From a checkpoint of a small mixture-of-experts model trained on Wikipedia.
Experts: 32 experts in each of 12 layers, 1 pick a token.
Below are experts of layer 9 (counted from 0) of a mixture-of-experts language model. Rows are named router (the router's row for the expert) and show model dimensions 128-191. Each number is 128 + 32 x the weight over its row's rms, rounded and kept within 0 to 255. Numbers have three digits each.
After each expert's rows: "mostly gets" lists some tokens that are sent to it at least half of the time; "raises" lists some tokens whose logits its average output raises strongly, later layers aside. This comes from a sample of Wikipedia text that the model never trained on.

# expert 8
router:115149114139118136087122097121210093106153181176100136123118115160072162101128174144108135088164074109140089151148087149181119089136049088117100170117119133144108118099060077117143102157177147
mostly gets: "°N", " ±%", "|---|---|---|---|---|---|\n", "|---|---|---|---|---|---|---|---|---|---|---|---|\n", " JPL", " |\n"
raises: "|", "*", "No", "cs", "W", "In"

# expert 15
router:134149165116167150117097149117146147099103191151114058094118181143125147123132164167164167141118215075177150117130078126127114122137129077180173145147177129135116106129157131108093179060044094
mostly gets: "\"\n", ").\n", ".\n", " —\n", "201", "199"
raises: "5", "6", "4", "3", "8", "2"

# expert 14
router:138121157125136122105151157126116086136095167104164168163141113153094117149158193134136094185163143127168142136155085198120099188168124108106105132093108122098113084149060101152124106124140109
mostly gets: "|---|---|---|\n", "|---|---|\n", " %", " Votes", "\");", " Title"
raises: " |", " |\n", " |\n\n", " (", "*", " ^{"

# expert 7
router:143097109137129039137096181139108115121139174169150157110081140102126083133096095142100084159145098118125069161081069107076086100113196172142122135133079054125176107090094100197121130060115080
mostly gets: " (/", "ə", "ن", " ال"
raises: ")", "),", " ", "y"

# expert 9
router:158108117095118176171234086120131149096110044107121161156122133126135120157120176067176114117115138171094140130071194072136112115119192125084127149105120146108117209182155135138067162142144127
mostly gets: " Methodist", " Church", " Episcopal", " Grammar", " Queen", " Cathedral"
raises: ",", " and", " (", " in", ";", "."

# expert 31
router:089152166120110110129119076181204155113139054130102143131111127123164131130157173133107106157104099168157085153161189075097190159145121138121156129079094150146125123171119126175152124141136082
mostly gets: " tournament", " championship", " Cup", " champion", " Olympics", " NCAA"
raises: ",", " in", " and", ".", " (", " for"

# expert 13
router:131118112100098147208100090152146161135097084130125112150098159136090125102139165074167075102118161166139118131117116097120112123167153129123132122134126092099134168102137105127181082172147132
mostly gets: "sk", "az", "ç", "agn", "č", "uz"
raises: ",", " and", " |", " (", " |\n", "\n"

# expert 3
router:116137128117099103151120083138137095163071085130132159082104086085168166132110065145103166131154109177121181171140199134079171148128132149124158093160166106167077178144186188143141184121114149
mostly gets: " success", " way", " relationship", " addition", " efforts", " part"
raises: " in", " of", ",", " to", ".", " and"

# expert 24
router:134138121160089129141129106140146212114158146168125094032116155138168155103113080151151074104141148123133108146186087068122074142142087152176206110162126123113167064109125090127086104119155110
mostly gets: " gr", " (", " P", " p", "–S"
raises: "200", "201", "202", "199", "198", "197"

# expert 10
router:150142123188113070161070094123168095127176147148111078115100147138136153085093116145085120119113097077166129091144149133152158115165083086151137131129198116153126104080088075087132075087131110
mostly gets: "′", "–", "^{(", "°", " Men's", " UTC"
raises: "21", "15", "22", "10", "25", "16"

# expert 26
router:118145132143137129104119139123065156145211149143168179062162050132135133108139115113117105105187142078145128179117084123116074106094109149139208106147138114121108103066119126142159120132151084
mostly gets: "@", " .", " (#", " MPC", "After", " approximately"
raises: "156", "160", "900", "420", "155", "400"

# expert 20
router:115104171075082099109190115155161135143130083098110141139105148120159118129159130131106160114164097173130152149121197101094148111127167162069128097092137121120142173193188168148097196106170110
mostly gets: " fire", " Act", " roof", " suicide", " bomb", " artillery"
raises: ",", ";", " for", " and", " in", "."

# expert 12
router:094125180130098146120188136132160123085148031112097167170107139126151102153127125115149138160108113165153115153138239097114179152128153126113134129130112140120127131203110175172126133165121148
mostly gets: " worked", " served", "-elected", " collaborated", " joined", " Operations"
raises: ",", " and", " in", " at", ".", " with"

# expert 30
router:113159124088097189160169114168150090083112039095106107120130127138154095149151142115177144169117123158132173130138183128091170142144144213095132132125105135137110147183149146181170129129108137
mostly gets: " century", " east", " summer", " south", " west", " north"
raises: ",", ";", " and", ".", "–", " that"

# expert 21
router:139141097111122144169058060184089120073129199163154143114111161171073116184157122079126100164109162087061136081177076157102137089150171132080114140144118151133145082168153090181132156138122154
mostly gets: "==", ".\n\n", " ==\n\n", " ==\n", "\".\n\n", ").\n\n"
raises: "-", "===", "This", "In", "With", "S"

# expert 28
router:126162158096109134168139059144101104158098138125135155121142101119166147145140138156083158135134130143105193147148200143138177178113183157109129100145120107114096192204158155150140149146155171
mostly gets: " make", " makes", " grew", " making", " These", " those"
raises: ",", " in", ".", " and", " for", " of"

# expert 25
router:121096156167167164112116148118109062125132185156160153165144129148123144152172121142127182092121102137110159147123095128126102161146096066109158141124175190135081059120108141102140112153104138
mostly gets: " FW", " Occupations", " Turnout", " GK", " Website", " MF"
raises: " |", " ", " (", "^{", " |\n", "*"

# expert 23
router:135116128150103164127127122141116189130120073126064138122110136124155153171165099141082142143083155159109156144164219086099174137108150074085133115104113135113119145162130173111119190142121124
mostly gets: " politician", " writer", " footballer", " actor", " actress", " Chief"
raises: " and", ",", " of", " (", ";", "\n"